From a checkpoint of a small mixture-of-experts model trained on Wikipedia.
Experts: 16 experts in each of 11 layers, 672 squared ReLU neurons an expert, 1 pick a token, a softmax router.
Below are experts of layer 4 (counted from 0) of a mixture-of-experts language model. Rows are named router (the router's row for the expert), up (a neuron's input weights, with its number), down (a neuron's output weights, with its number) and show model dimensions 0-255. Each number is 128 + 32 x the weight over its row's rms, rounded and kept within 0 to 255. Numbers have three digits each.
After each expert's rows: a language model's description of what the expert responds to. This comes from a sample of Wikipedia text that the model never trained on.

# expert 3
router:130095136121169153079167097111145133076163143112100098069169132145143127123153156117160125104113148144079160193178110132180164140176126122156086051165175103169116146074144108164129135060165170166135144146124110173175108141133158136124080114067095139128122030142104114130110116115167132156069124150164143136103106161150062085155176096084131103096170161093035111099186162122140134138145087108114104100087096079148172202107155142099099054105197116161110135144115121082160123115114144139139090173152160218170131110116099163096116155106176136169105085150106134121173093137116162131158105127125179095150133139120174137095149106133112083127145109171117165147126169133108133197139067130181129112148105102129109141098119105136164194189097105090095134137140142175142105160091096
up0:171112158092052121222117150116163139118121123102134150091123109128080169084121118134142144085130164106163132158122121070140096129143143170104102141121090090109153112124097145117146066103135152142121118097113095087157144119148063134120165073095133071169123092123085124187099110147125133127112116102178138133089168139019125166133150059178111100106138150109156100138135125092130134117168166125108161112070142113107090104162115145121121075082106142060084143156117131157121109151077188084075133171063117121130125143125117069132104114117066070137141117103109127084143157144198094124073120142116099165074172109202066127153082122044103134121125159093149047129124181158155225126120166170129095147131139098097142151149150108116161109128137139110129170164106107133175140160115066
down0:155120140104175165144077173089164107148115098196170139076095184172127087139078171128118112183154107115098154096160132125127126152073150124107131167100106131133112132114144153097150133197186120114144142142141147077125065130097132122127091159057171137123136159128165151166132156139124095149137158151083132093145081081098117147133056173109128127061134115099097183133157154129142105126169052145174109156166087165069164102052128151140121127156149170145109168098094143128081091120094078090166157078101181162135095183126131140117187158104140089071149163161147128088080124132129116157121157114155135148146170124103127135066109115145163159172145099100102168071085107165106159107200164145075157110150161136080109087128168139150162151184114070154187086163115117157160190143108133
What it handles: Mid-word name syllables. Short syllable pieces inside proper names and longer words, often place or person names, such as Bi-lo-xi, Gabi-ro-bas, Prince-ton, co-pro-duced.

# expert 14
router:115151085094107105101120174133092169130168081179107123148171159107124137094151138092147165152126068060082185144178147147124103098100128089153131125137124126067103151123170193147110080162074113075160088174119167164113121113101181137126088152188076152124097114068133148127172085107138159129107132099141087166086137162082122123107119190075106167099187054148120175105172085107091131145129115092170087157113125164118098107111161167141110159106169125132163047105095152168126127121145138107126117124063152078120178109135161133113180165161163152163142158118166152151155112126089165033148150103050192144112131175110100111108134115103103161138070078128132117144163130201101112125127133104126172112150177096160117113103138107113088161073102145101183108122114115161119149068152115
up0:129110118151154152113110123150144150096129080155066166057144107078115119127088119132111127119092130117170150099107143133175066132138162091117135150110116113140061115093082156118108098094165117159135129134080139108114123163092120125099129161124160114162137086095169141112117127169093125136117122076084128177143183140122144113139193117148139102121099154125204137244165132165202086122151093118109110102135216086115114087135172164154055081128160104160106110127128153124140135116094138125105104161136091141113148130130149102124060127063135117126116082106095068199138171132109185122166117166103061100095087172108148158123099196104125160089052075118152103095107148145162108097116116173133105098135117214108196143156103134118083152111137153145176150130121094088120186122173041
down0:197098162168133115128134122084144151114103080173129123147153119175068108100154176202137132104080125153109175126168155121123130058130128092105138140142096154082177078126129168106179125129137121085021106115119130091195153094107122103119094104093157010176135153113152046120165148157140144120103181112135147088167131174115154085101115111120161165129113177114084158094146099133150088117119125139129073164049128102144128108127086136128124090175119077141131113107131129106129095145097106160144074090166091131159109100123094118108144158136144112044092138167186146148061109169198165203156184104109181134103163127127140155136109096188154109120096150127118154095125115085136160085067134156134141171117080166121132132127153132112139144082114153156158110121182132127146067131145109
What it handles: Sports and election tables. Table headers and name fragments in sports rosters and election results: Votes, Candidate, Goals, Apps, FW, MF, and name pieces like Bad-ger-s.

# expert 2
router:164139117059079176142085139120082115129102113194082138127123132087110149131120127169124137113181150097114114135081122093140135158102117153088175151156194115162106141107111109126112104191111129142089157147214125167156145134136115135109149135165152128102161157186105163111168151139130162124120111113091156135132109131109180158122176166166161171182136126120135094103135111167085164128141214077124134098146083082134096117117049200128128157119065182132167178136161174147159099131127084181133087143135111063094136172108081110157073109099190165174119145183073094082097108145144163115216208100144164147166118120128169178123092137119131134096128135093099126074149116113159170126180130145136162106107183089163170134097115083102091072149124151164131117109076122123184125145098143
up0:098120126114131126131107181121106107103149090116138141145138166151102111076103140106109159163058051122169160099122137135137053036149112110118122120098119129100196127107119175109139101133118094107151137137125159094156159146168140123128106116128066113142150128137108032108175125151143134032121137070096135173128211118113141144125131132136116139095131064137184110225116093133138157164136131038147110095111172124207213115112169154082109169124150127096096119195143098105110107118165076116116122117129127154137192155090160171089075135164141054157117131156106180104108159103156158114179135126085103113088124185111127157131139140102119113168143146116125146137098158129237172112106151108117148131107141085153156102122103144094111050120178130157143133105149111125168124120102156
down0:140152118114195083103149135127143082146120150204163118132146099154191092142116113127145119094082108120105141141107126133142166112187131141099105160129142090103144112098048096117129116177105157113100104069075087135117113101096103149174116079144213101034117192066112199160070134134124125108168100099132113127187095104127143107090096131097168108113122196125080117079055133095090124113160115133126114113149183126151088131117118124164149078098125093123098089097115136083154110132146158150127173182181191054141163170117111148141189106110056182087117110117126130099097141137054102189120107166139159199135122096123050089149135115189152092067119097099123147133165168142085143157151125129139114157114095155161115131161115095106086119135134116134117146132172148145135110145134076
What it handles: Prepositions. Prepositions after nouns, verbs or numbers, especially of, in, to and from in census age ranges, dates and places: 27.3% from 25.

# expert 6
router:154093101119155128196062180080140136158122187113160105128179111065097155145150122133126090095166140138147135121191130074140098156140102101094119099080114138149144154148133152139157148129110125147130107152074107113073065093115098063189154141146124117159151180110132214106124132116127114069122131101064116129076140067128164139166101137123092113132080103156161087120084119142122095106100111104117198170119139104132161064114113066097158051166136112080035118138130149157104129178124116125125146172155094166078155126128135111177118094168108151080113140141096056099059159134192148169089128129102109077107125095148089138121115120164133096095086122129129114133126155170149136133123149135148065130104177203140112138198076155088157118108115161139178153179103113079095143155134082
up0:107151144202153127118162160210146125160149150119087164092141150175095090093150152120118111154136088101113157085153085123130092135117114147129123118209131099119069178130144106125030149164040133179137150114137182117112158132159195121140126123130109115116139151112152114147114140087073139126089092136124080154107099165097168117151157157153175145171138111072147114109092169091143111144091110038148095100190127084133192123100093158089108153159074130131104114160142118100161193129137129137148178103142143158084111081134220146148131145124101155125093134078118128143137117128126105143173154136119174201095096145171122100132145153128144129194140090209142120210109173116081158053135110092126144128152128087154141099148082176129091140064133148170129109177104154170127134093127121
down0:195133141152104111135082118108154178125138161133125125135104176173156125158109084114159144060114100126131110125139181104112169102118075163142106099125084133069105088083121165167118175141072112153167187141125169153134170130075142120098087143179138097161115150133134110123175143177111188069081108137150167097156109161074168086143167102133131098083102130094112131107175137072095126145114139105071103138131189201142134159106129139137074160153141134181097116104126155211085119154115115110129139145170184157158131133178104109148157132132194121087128128063189099131168084079108136124140104171139144145161094134081090111175163148097095090129148109118122123075168117102171080172078187093127151077159152100192142135120141176180150134137127124085159097137216178141107083090116109
What it handles: Markup and line starts. Tokens opening a line or cell in wiki structure: = and == headings, - list bullets, | table pipes, and sentence-initial The, See.

# expert 13
router:102201149157122104146175133180097147158107180127185138118099124154138136160102099163145100117148055147119113084090101081097128165098157116208148121141048096084122115126123074148150162185127119115153092136186127114180137166127156208140090112095086158155089147063194097147114126096117164113142137147140133062134131126156132119100090084111146081120136166103154136052105137051144103102090093165156086207159132147169113137091111074208175115121072112116124157103062086071147142100152128097115129091143108142128093102150161177149108167121146110109131146131125162165176168147146097102139089148110109167108134156083115098142117136140116162116123060132180089144114063105136115083179105081086130167119127118119133092169122123176108125071088137140191117171116107145108132101168115
up0:197092152132145102143117102148098126114112185061132134111102103145128102161111078145181133124159098128119129178133122113134091082169161064158143121143110126125061135092105117104132111188096111106152154141151111113121175133099101166087165082098095138135095140170161124151153094082143149078118110170106113037135060129131125137129115129156096090132129126099165087070151121087164128157169170194140143150115182076118148160100050128118118066147136118094100062112053164038179145104102093119133156125058101137048124158136132120110074136148130082129091086098136091126101099139134101156156160182121087138156132109153126119125170165109139146070096114172076145110042119142092127076104203104148119156120162178170135082171101136137135151135159164138137113168136096145148148064107143
down0:118161091148113138096132161156177122139098132148105144082139126113151131090093126111091103137155075182139125098187130149121113143118128087127045168097142166116095122158088152153092141122146148126083116124108132196126093068099156121166149079141144134095166169078108106076118137220125130163091126080120134113225109171099064138098089089103089123195137146133130140098142078166149159107086064118167125128220101068140152110118191168095134104087117162101109106105172104121079139146212110162083109139125156104142191126094101131171123155100107129135153114179119106099096119143107127091124157162137148084113138042117092136119116120119167090188118057129120147135146145057145079133128088103141137122108111154084137119200120127138060129161105111155116175172120150128105054140131112
What it handles: Initials and abbreviation dots. Periods and letters after capital initials or abbreviations in names and citations, such as Dr., J.C., D. S., Mt., and odd characters like ü.

# expert 10
router:173124091163089119144162145122210145130162116092150158161089091121110120140078054084148154161091105077181091087127110143130117067135179150079164140106111188099130108159135177136076123061054143102165146123108120071138126181129094171132179169122148159132167142114099076118109124150121149096090108117113167112098125165139109126154145167150170108111052080140134131203163172114086126135145140139100141102147144141113079134115194126118186087094127138110091159088140121097114127050107144129082188169123089135172136162156153129143139060138137063111172103103130116093168134113138124165100134157157142132103103154135093098103130107095095126146096120085110155145181181086196170156125121138097112183176101079102104157150110133079161081100143154136154178090145142096171048107112087
up0:148155093118113141141133084109116160106186184104144148122142212116112154184132149141133096170133123193132181148143142087111090066086158169115158128114170147067097119132093153127079166155138067122193128173119124089185130129056205125122105135156095142198078176170156130151127177154082111144136129144120107145146111139145117125148125136064093107131124071135191090123123088135158184145137175136119159071134120119123160108112132096135076106141103106090099111138150148079138148153131150069129107081111090177137103128100135178125108133103132139204128147106122149122166153142171128162133118194101132136096138165116126153135164118073092206067148105169142083125167109085183156085134139138173170095149057117148147070122082122134125121122170132140154093163120032100163094098070097
down0:094134150193137104114141143182138116116069194144086090125106159125171099128124121159152173121083139124116099178143079171184156173199104142175151136150130131098165108123176158140177129131147135152120140152154157148099137110143100182186176074124192120127172132094144112071184093150123037109164079112139132133126128123184105160084114098079108122092105086161126124127107151183183054067144076157122065154131117122158102171101145112150109139089221105162129139115142157132120084138168082135171135167117130110142082108102140084141123135149161111121197089161101097179109121099148123117151099151148144109094146103117102083105114148152145090161199118175131080143134122174092099172170154079088146149123112134111136143052174130057144150112120127202139086109130134139070098111132127
What it handles: Derivational suffixes. Adjective and noun suffix pieces ending a word: ative, ical, ic, ous, er, ment, as in indicative, aesthetic, choreographer.

# expert 1
router:133154151096130171108088100117114165123095072141155135170091132123131179174101134148109094107125243120084161113094163179118181093147133131073128100105136126158127105137103088114205142153131107124075094144121142101148104144138123086089115187156100131117134157138145132116126121084145131177158126133064182158087100157137130153126136107132170150221083161123159104161099174138051204115148183118133160122103115117107137120121128153094119134123080190146203170153138158151100127112066119149113095072132153131077160082158080098107066104122144082178138147118119126091110124128110057114161204076145113148179132162130204197125158155109135114094134148156124097106098093165177130166110188165165110141155101143129158125110073096100070086128135140174101133111125095107156147125094087
up0:076088151160138131134132089155138096158177127103204118141114185107164068113140123131108118152114138112119094107149140074151111053153166060144072141051131079052082124104123105144145127148183135146153123121125110083181125149164092162115110111152112147112101122073152141126158051156171153116125107143126127038090104132111076104080108155153097103142177145197145130127129049119110105142140129176110124140094105126127192118125149146102174073190159169138151128111114147141114180110109118131136105128076158132124101170124145123137143135101166199171118148180110103083111128088179159127141129104150139094135179174195093097109172120123118134114105115205164110155079115102148089123176133112187078192134125184181124154153096093127125188113120112118125094103137086121173173182085104
down0:099131126064142159123153081134079053134103145093188154121158121075119127103079110171139092116091143168167158123151134088145141139126169131151138076173097175112073088156120119097142068151144135086107101136120057157111071174144130147086125122175079154168122114164146170100109102116122157135141111132061129161109139127044153113145159160079101128145071145161162072201159101113139102043133110162215151125147128085147131152101167095129130055144170102091064145149157141108133167151140096071132108117125133133105136141166192142075185131153127164111149139148116073111140117123146083056103109142135136203135141112076110097072137132113158062104161111139127145115099080081139143170085124151136104165159179124153101117148125139098163183167134079134133183174119170131151114141122121
What it handles: Coordinate digits and infobox punctuation. Digits inside geographic coordinates after degree or minute signs, plus infobox dashes, slashes, parentheses and spacing, such as 58°27′3'8'″, '('289 ft), '-' Died.

# expert 11
router:132139138102076116084125137145133101099097125133123129143106145179167097090102130076174140128114124122148156092124143163145161136114165118164102094167132172090123102049159131130090166124120171108126135078085125188084132109161140135119130144125187124075141106075114119161151136101101128126092177167193073130153127069112200095117163154116133159076144133153120166142138086157210093132121106186103085107188084142116146092197172149160072159189158109191145140102095141145171132151158096097175099177154138074100124061140157125124170197124138135130155089103153113160092083092106112141075102145162098145135114092122094154126122137075181152123154099123102100103148102127072109118141126049074135111112107181185087136117178123162072161095193100099176163149102124100122185130127179
up0:162155098095132119118143144075114152110119142157128081062109126122126171105147132136184122131131155127119084220093092071166135098129175064136137127086117062151114117133118136201118030026129102151093113141123125128176086163139131138115117155088137131086128098162130129144074047140116171130155051118132126103150094127072121111182159154152118124117088192055098057126168158121122158128131126102137183148068116131106149110074131134124177076047148148159150142127108124072137067157094110132129120136125137132130134132136114083113124108047167154131143135122113129100124128116077201146138130126174109144093103221154092155164148063166134126109128104144088137136105154077161126165123167108133139113124164097142110143092072149075145119157087136129060159086131124113155148140136152
down0:114134132061159088104170127126115139123065115189157128179178144100113089101127113081114124106118131107122134165111048133138116092156136125072114060104150103108052131113195173031102133168075171108114113134084156191077119112153121118137121108198086103150111128143149117110129061099122090082140122076170145145168106128116123141094146148135139132138107130101099151132123106120133167154096091127119130144136110179086139064114132113120136185164133060101119149130129117129155106161127132151135198094125077167136171163120092102106108138080099094119104131112132098138162098163199117123080109194128096154075120098084106092175136123121137161108118117146172131093136173121122191096109085107126139106137125133139152121125122179074065142203099111133192156107114122100166255110129122
What it handles: Career prepositions and verbs. Prepositions and verbs in sports and professional biographies after he or his, such as coach with, playing for, joined, appointed, finished.

# expert 15
router:084096190102200102159107054111152093120128163070168126109129102162115150122098218199074150122162116158108136138084117156143142174186081107101102132051102110068087159116063120094157130105172097158133117134155081082135173055108131096115096041066124059116111147170150120123116175147114103152149146162157138158153140113136126147138167105176098150178099121150126104096071151121139115162146129126134165103168147147102085174106102132097089140121135069128121133137196093154152123160127113111130121153135077170168137116093110141155097166095120112116118175149129170176131144158166124073231108133107101104131179050178133115117095109139111139150160151124133128135101123106081117095125173201136088156137111150116129129096172117153091160171132102097084138143092119150190124129146135
up0:121086116145076130160161139172143131087136157123145097200174169127139169097129058080148153126082158108137144108105126131068080116099150148108132094139100087081147093118138137154064132169196125109074183110133107129105105082096148219171092144067139109136076148064159142134140070122093133084158077104120103098098121116100085123145167106125153143139159146135124078143128083156057213098139136134110137141144146102100137106153145144107152110147100134174087175091152122096148153156100090128112114100124152092111135094101138084134146118092158151097209167196132126132154120130136121151126147163142109123157145079163147130164116170126100115179125067134160121174153146121135182133162106217152162100044116149148109188177072128173107170120155145122074084130121175074194153106121153
down0:129157100086125094135137158067089112129165133143099189045139166176103104155171082163097145112103135170116128154092085130114171096183140121089099155134126132157163112066144142115113065123127132099087076147090156157041089103111158150125157100091154073154163165123147149117157144166137170166055113163139133115143130117110152126171130129135149116214142110145159059130108086138074071167157101175091149078142143127105122155142096101119117133166076157153135118079122076077084117148094103123117084146077130159084111130160049132136151139125200100131144091085157135135143188122206102118138111108146151078052104136128108169100155132119097130144142120180150148106156151108090103160124103098091154023157189139166114114149135173143144148164159132114184081145113144141110106135147156
What it handles: Line breaks and paragraph openers. Blank-line breaks before headings or paragraphs and sentence-opening words like There, She, It, During, According, plus letters right after a line-initial capital.

# expert 4
router:084169145127080139193120101168063156123127109141133103154086111139134112128143159153056125110111155163094122109134149098133175057049148149092203116091126128183153105124142120180126139070141112110106136159084157178097121141109077125102113151142108148139154110154128084087130188175092082054135118109107140167122167145163149062171118125115122152050160110112083151118080124155162121143140083123102131096145098129128111129169103101152160159061148190069108168128062056154096127163111126136138135103193154088122157142163081153084097146125108158165114136145130153108149113168088110190131143065129111155103130098097158094121112169179154080140152145079147112080112109144110055182118124190108163134174111102107107142139126113132146122147103113189172079111176188157139094150104186
up0:105095129235142104156111185080133123119112061123089164156141118121150112106162080087120138143117108106156109147168144156162126155074114171098107135175120142171157137103120166087152133133055119130136122157109139110088146161073120058179114196157158158158108182117124142169094121138132160126127128109104120106145170175052137170148069113051114139136179095138236197204159112094119151131115145107143174117133143129097163103120146118110121176124111104117105109129130142146147145146149088145112152103128171097145111107078147096138111070062139147130133119089077056163149145080120148124144137139155167048138128108141167130157129146139159116159083131147106191160163093136120145044114094119120062110106123121200178126124105096166109116131107161169077130087194173113104108153145120
down0:143166128104144111103133129160123175153159156130150128179129111115117162095121128150139142153185105135126121163131094175104148065107131137174107171143163143119100078186088114138096141096091106104154167127152133137051076127139149094159090101147136144127122088104197163116136133168100125106162151111081035100125076081161163176097146118150129136119088111107121099103114162179127122126134169107083150142182125167139148147148060162143120090126119165140123136108158168075095126148121140119103130133117090174125202085135139178124126117190231102186160105141109086147085123195141080136126078128159096131135150180134120096147099099095079062174074157158132101178176131082142046157153101199078116157122188119149081145154130089119116154057138142120124162179131090106170130124139188
What it handles: Plural endings. Plural suffix s and es on nouns, plus whole plural words and they: tourists, rooks, taxes, children, women, games.

# expert 0
router:135111142178147182101124124145090088092149117137144067052063080093090083140143126136166108127124107124132104118060142093143168146121148101140135171193172116122163071121176096193158116112132212127096114097108114143166166178143041153132159139116091157093125180124098098081116120118071153122170075126113126083078174100072111106126089139155130182109065160131170098129091167189140081118096174153135119169119123179173126121184126099080118147171152114151080163083149072103079136117140143164126140137144120092187117128174101098085105142118074127119169111119140058170173163127141154164137097134112126112123081103122127149106161159182162158075113137099112100091138118121159151142150114153109137076128112076085166125088121161081151112173140162156113155088147110167097158183154166
up0:140069099105098106160102110139128192152124117135178114119202173140105123125133193116113125150102129135110166144149099194154034056176131118165146151159140184124150133132130095104136133151103091141144163130187089108096096118157154117154039094134098116127096105091110152109157123114135093157141118133213069135097158171119101111089112104091121077134182085097135138218153086065084129139190110129108061124140116165134090126153093121132078178113142111152128129082121138168125095192119177151163082116135110119162159165103104150150122165112133129149168136135112165149047081115082108090128153148111172197121140136132160065106114116111076124170108165106127118098194121081108174112092109103145138123115105098179138118096155135127136124070103139099112023152136100129130101132117176
down0:130171120182093216150128139109152112143123109135093185144102107146119138107103117185156105131160142150095134091164140102153144167107083117120148126089137137156142131141094178143126118151144128084175158107107164124156132120095144168129176150128119144125130174173139144183146099130136139148100105095084152119113118141139183185176107125139150146156070201129103133082141123098143132079080149130177160167107110082089147134067129108184180111151132169081152123170134135135114142090144107157121146158116112179110136143166157145158174070166159155080085106143069150113107133093135164149105132163151112102145163147127104148156154116082152078117090039203160138179138150105229130181147130155115115192091125142083101088148134098097109109169088068168179155067074173137110096059190052
What it handles: Clause-linking connectives. Commas, periods and conjunctions that join or open clauses in running prose, such as so, when, but, however, even though, if.

# expert 7
router:147181122126129166103129125121090090133114078109081085128125108156117125089124117133149140139162114127134128100137182091114137133057092133145210105176167133154170067143177086179144162144115151150076134125132109193097035181142131153141125113157096154055158118123094141044099136141098173121200101153111142141108187153130122122149101135096155183091107182127111101120080111131124111103110134133126045177139102203155131110111126107169141162124126127175134152143157149170101142134149082170111109069187144080142126133163111135121131179155068138117169136159121138100121170150124106136111098131157097206162115117087146081120123172129122139107169168088086078109163107077152111130171134132096102113172120067087178154063153165075184124166066143092116071106083122138074152140123141
up0:088161085135114126165128129120123172132195149115137199081158078099179155137122127092122138109123169165196128157119123130098124113148133148094076109093100089120094217150067120072123115161122113186138154141164115082118139093137132174199108076074148161227087105122155112173169139156111054148113112115128099121135114115121088088059152087158150141161183108111171124093145177135158088197114055136116180105126135073106166133080127122075159081106101082118117081133136110080166099126110115111142126144120120191080090144092127119114120088105185174129123135152144076127109118119142120098130179091127096101104179154151108137112122109149086150127061107153164167133123196161140124112177098162157125131100147169108131117167065106175125097079153090180118156137119113099124109161157088
down0:117105069096140129110182125120102146127127116110116099116074151088114147181113053140150085131119151142093148186119135098134134099129115161112182104188117107135093109086139148110078110129157155086091123110055120137125114222112155143090151170123131119122123175102159085138097115096128155121116105184122104119135098157112104110113190178096086132123082112134109176136135123112093166156086093080134145145114111134145131056113119100123134179125100160181143126169141163176156094144152126137129127141095138136213164112164131171137221158109137093117109165110152157089167132124144113055194158086102125140208153205150089118134156166126158117080110153203118158068146112192136114097171198063132120113189108162167079086102131139162137126141152114102155119148185135185190146112157108
What it handles: Digits in numbers. Inner digits of years, counts and percentages in tables and prose, plus the spaces before numbers, such as 19'6'0, 7,'8'41, 23,68'5'.

# expert 12
router:101125173165108126082128117087199089141097105156124149173159176074116132130204096089122116176098146132167132121145172171106092127138191148156061156195140158179125124130120116095088191170167140116142150166136115140074125113127122072120120170121197135157133158145159109168071157087096179193153086150167127139130162163107130183164101082115130068194106164115156152120121129175085111060168080108167125117084110101109148107178110098143104154180117153124107140124138197132125163184138170160084095089146183113087108133123148097092143135116140175143164153141101133095128140087117124140092108136191140136195122091126167099121150216147134139177096169107123131133142084139190158119166129105143092108141102093119123099119160151142169155147100098096070099091158192120072144134136127
up0:067114147184117122136060110111118116121147078147125173165092128168190072108142128146093153162150134114172151134101145142124152104147166126166128160109074071111109140170215134119138118158203174079146126141160182074151143089084113056109141158053186163076139140134131108127128163102130147142115146072122096137100152119099070121120113141143079166154164133114114092075153126137134087168106117136085089201096145138073107115152191171114187075149098115073097124082110117132161127103141122160117136148106131087106146143116159141091169127112121117164160078119133139123150067106109097123152124084127155095085100128074095127091099132108097085134123138101170128114145164182121137151128105199143165169025105086132124103164123102104087081032149164145110088124103131118138125112193095
down0:149137149120180131171109107136143103115106158153164092115076103128137168175131077138180152127126102111141159135141139119121126149163084177120172125037103129147149144099143093144080058103107075153115128151183163138173123114119131111063187033146082142132105128156101161110106142174069074129154100167186159151104114167131100142101139176138097151182115123132105145105153109164137150115126059181143136108089149143127085073154153123174168085134137096076140115139109105131114158144123129142119148151158113227132091156111199072108081124153066095110063156133145088083177063163109151135167112124126123121084081173112160125167099124130125141114113122179151169106138192113114094134159186144122120184087134130131176057152137170174139111133149057101160081149129172155145102090099135
What it handles: Work descriptions. Nouns and verbs describing creative works and their release in headers and bios: book, song, album, film, video game, released, written, distributed.

# expert 5
router:177128157098099148108162118149114146161134117091182104178103138166133104128125124098146105125168155158134122163163140140175154151135099118158118204093113127167186085110123132111080122162125130098084088077173099077170094065088166158064095100150108137145182099141163102175103126114144084159180124157108111101192109091121171169108092108107126118115201126096139149170161107106120152108169135170076184164095156134042126086077171133205175170158107159140198118155131158178120078118110136155137152102106114133137096158131118124158177093178091091102134079113138138098069149136062112151040151156139079167117139169155098123132148116127154096143148141121115109149151122091086102140063138101111125111093128157116145144151138128216124103102159157142126148148187113123083186092166183
up0:132091113095129119171174110084144056114116121119154121136085071051169130112148140115125093092123146176131134162059130132146118153167169132122093078121153134146078118140109103098104112091111144137084109176133117159166145117102058112163169154063078064121147128126145076185204125091116143139126072117119113096141100169109155162136179124145171057156148158164170099126134119126137094157128154114072159131106140115139124113084154106163109149150116140148137139154154163126161058110120052163154154111078138166124109141131119077105112107107124170129133170156080165138104070020150113156134146185110098133092094152079142147129138091151115147049099129113144142138121126164150166126132154141204129199162176086143159122165100191188116164156111074156104105149183073158184151132144113
down0:139157166056119100106094124089191164112115112143075155122190140109150136150115080153180148163196079113130161193090179108140067164078142125114183145099109108071105141169112045128129113131177087120142114136119110132121126129124162113170155101213187210107142143099114076115090132122104157147138107166171173105118135092214120133104178140072156064092106144186129157085193111121166153104131138085095082105150114126172158096183157125127143144091099122102151111117081083111104167124145098150092150123140133146106141154107108151110137190100099111123129175134116153100195099103153129074161150133171122135144112145132118130154093129136151164083157101203165137183139129095181150098128120129146143157151162106108098164141143047103062148141092167103117107135188130101112153143159110
What it handles: Infobox date fields. Infobox field labels and the dates following them, especially Born, Died, Launched, with day and month digits, such as Born: 27 May.

# expert 8
router:088081177132159136080107125087134134166115111140147104134102178135132122124152177082154104147149110123166077116128175152177125128201129147140139187136092056147117118163141133170193121111163106101083128156141091146155136097202137090107127114153188147139131118183070184086066135194133133188125103113104115127134151066142133189121069166163148125149129075152113062125109127155141109086110118138193095140119097127165185167147144190050111142148149105084155192099124115117115109108106125148098176088120152128139076172147115128152127125156106142097081095126112152103065106125120158178119166134167164126135057167081156145160168086147171154181201174162100142091096173101108069094137146102159172092070136120085127125109116127097131181115124099130060095127120155132136120084125145
up0:161178147117059092075136088112176091157132157118075164125071049159165160115164134115108138215099115156161118118119138120091098099150161156169085076132111200157142120149120086083130137195116159148115103077192138128161137163136170164180158143052130106115142107134143119125115049141145138125184099161219087104170120145095133106139136099195120129161154188122116109162152178112139142132086155119113077074083174118101156101103090151118113152110135072181138163118064133135129101131084189084132179164130175139073087148090100043119120162157117154173136188107132114131137062091093132152107126164144137153147129131117131125202140116157151122146128125110146113096103140139082106116062128131143200128143150060125111132126124091112099131072139134122120136126136102126149135124113107
down0:116120108077132076129107188107155141118142170149143142108110157137191204126093123159157094103120120046131197155126067130102127127139097161093124117120133168126128128086130140149192121144134145198187155119123070132114094109100083184090160082112129115124094122097056160113130077103076128140061149138146138175091141153085070166095075129079113099130165107120124155125144124157098139135068143049133149172105194082187169100137115119105146164071163097098122110095116122133109186099184189153140134126169097152154179151062143126106105146119043117092144124127112167116167113129055124076143121101177081123147143061130110104085100153114125083119138132104100112114192172127111132147172164083133146147104159112136149143121158139110102138097152093117135122145141148120120111052100198
What it handles: Word-initial fragments. First letters or pieces of a word, or a number's first digit, right after a space, bracket or quote: f, gr, conf, t(welfth), 2(008).

# expert 9
router:173116088140110117102142120097102074107102077098119150145127094131119134114114113185094135133080110117117099093111117092079053138036129154080180114186185140156204142153108145151091107159130142107136176145116036143105176178090098118162200156165127104142114098100092114111189129163110135075170204106136144139140119211109043118139117097105156164074094155098096133121118075119142151122098170112077100106151144155151125136138113099107138181134134169121163114182176133139069183135178112086091144097135084093156147121137107118159136111130102148132152121106124143206165130097191089190084096104140102122121092149105113099138133122125092135124179144124144148139101102091121131139123145180100136107150102113088147152159127155135199074211089162132121079087160109119081107142137138
up0:158096180136171174173140140132164120134134155156129117137136078134154150154145130115133126130022164125174139108112127110094167115159094165149124147145105199146074114187132129078072183153166133160113173123106085105124083118138130126134190096123135166160131108130130118107148125121151126090117119105196132131116113114164143107079104100144165089107131158108125147110157130122128156121106114220183146096114186153123091146081067087143117135084169080125159104125146149147120168102088162125116187106117140128191130147078153144144095084134151078028082119157112128115154146149071106097108131156104129147181102143097245149129121178169066109162133169097185194110129129118117073052101111090168131145125119099133126155080184138172142148114113165151126077167094127113133043130147131
down0:100158118099130130089141149129111086144154138121132144132120127133106139107073135101141069156179076145109109163133139149166073188121151109118104101135083066106102162110102141138125149100071177131150100117112117120135116129089126126130042134101123100119176129142130179165081112108137118119047153185077067123169157109091169119139124134094119113180135077148137185103086131062141082175160119104082168084177108123119188100101173148085151149168088187116113149084091092131142092125095082146174130168145142146096138158154064092108184154145137136170143115116115086160112048081131172138156129119112121133115176161183054093154151080107179106089136105117094127097114098146111166118156184189135134094169120186139100145221094129038131107130124103123153170104162090124098136137111163
What it handles: Organization names and acronyms. Head nouns of institution names and the opening parenthesis before their acronyms, such as European Union (EU), Committee, Regiment, School, Continental Congress.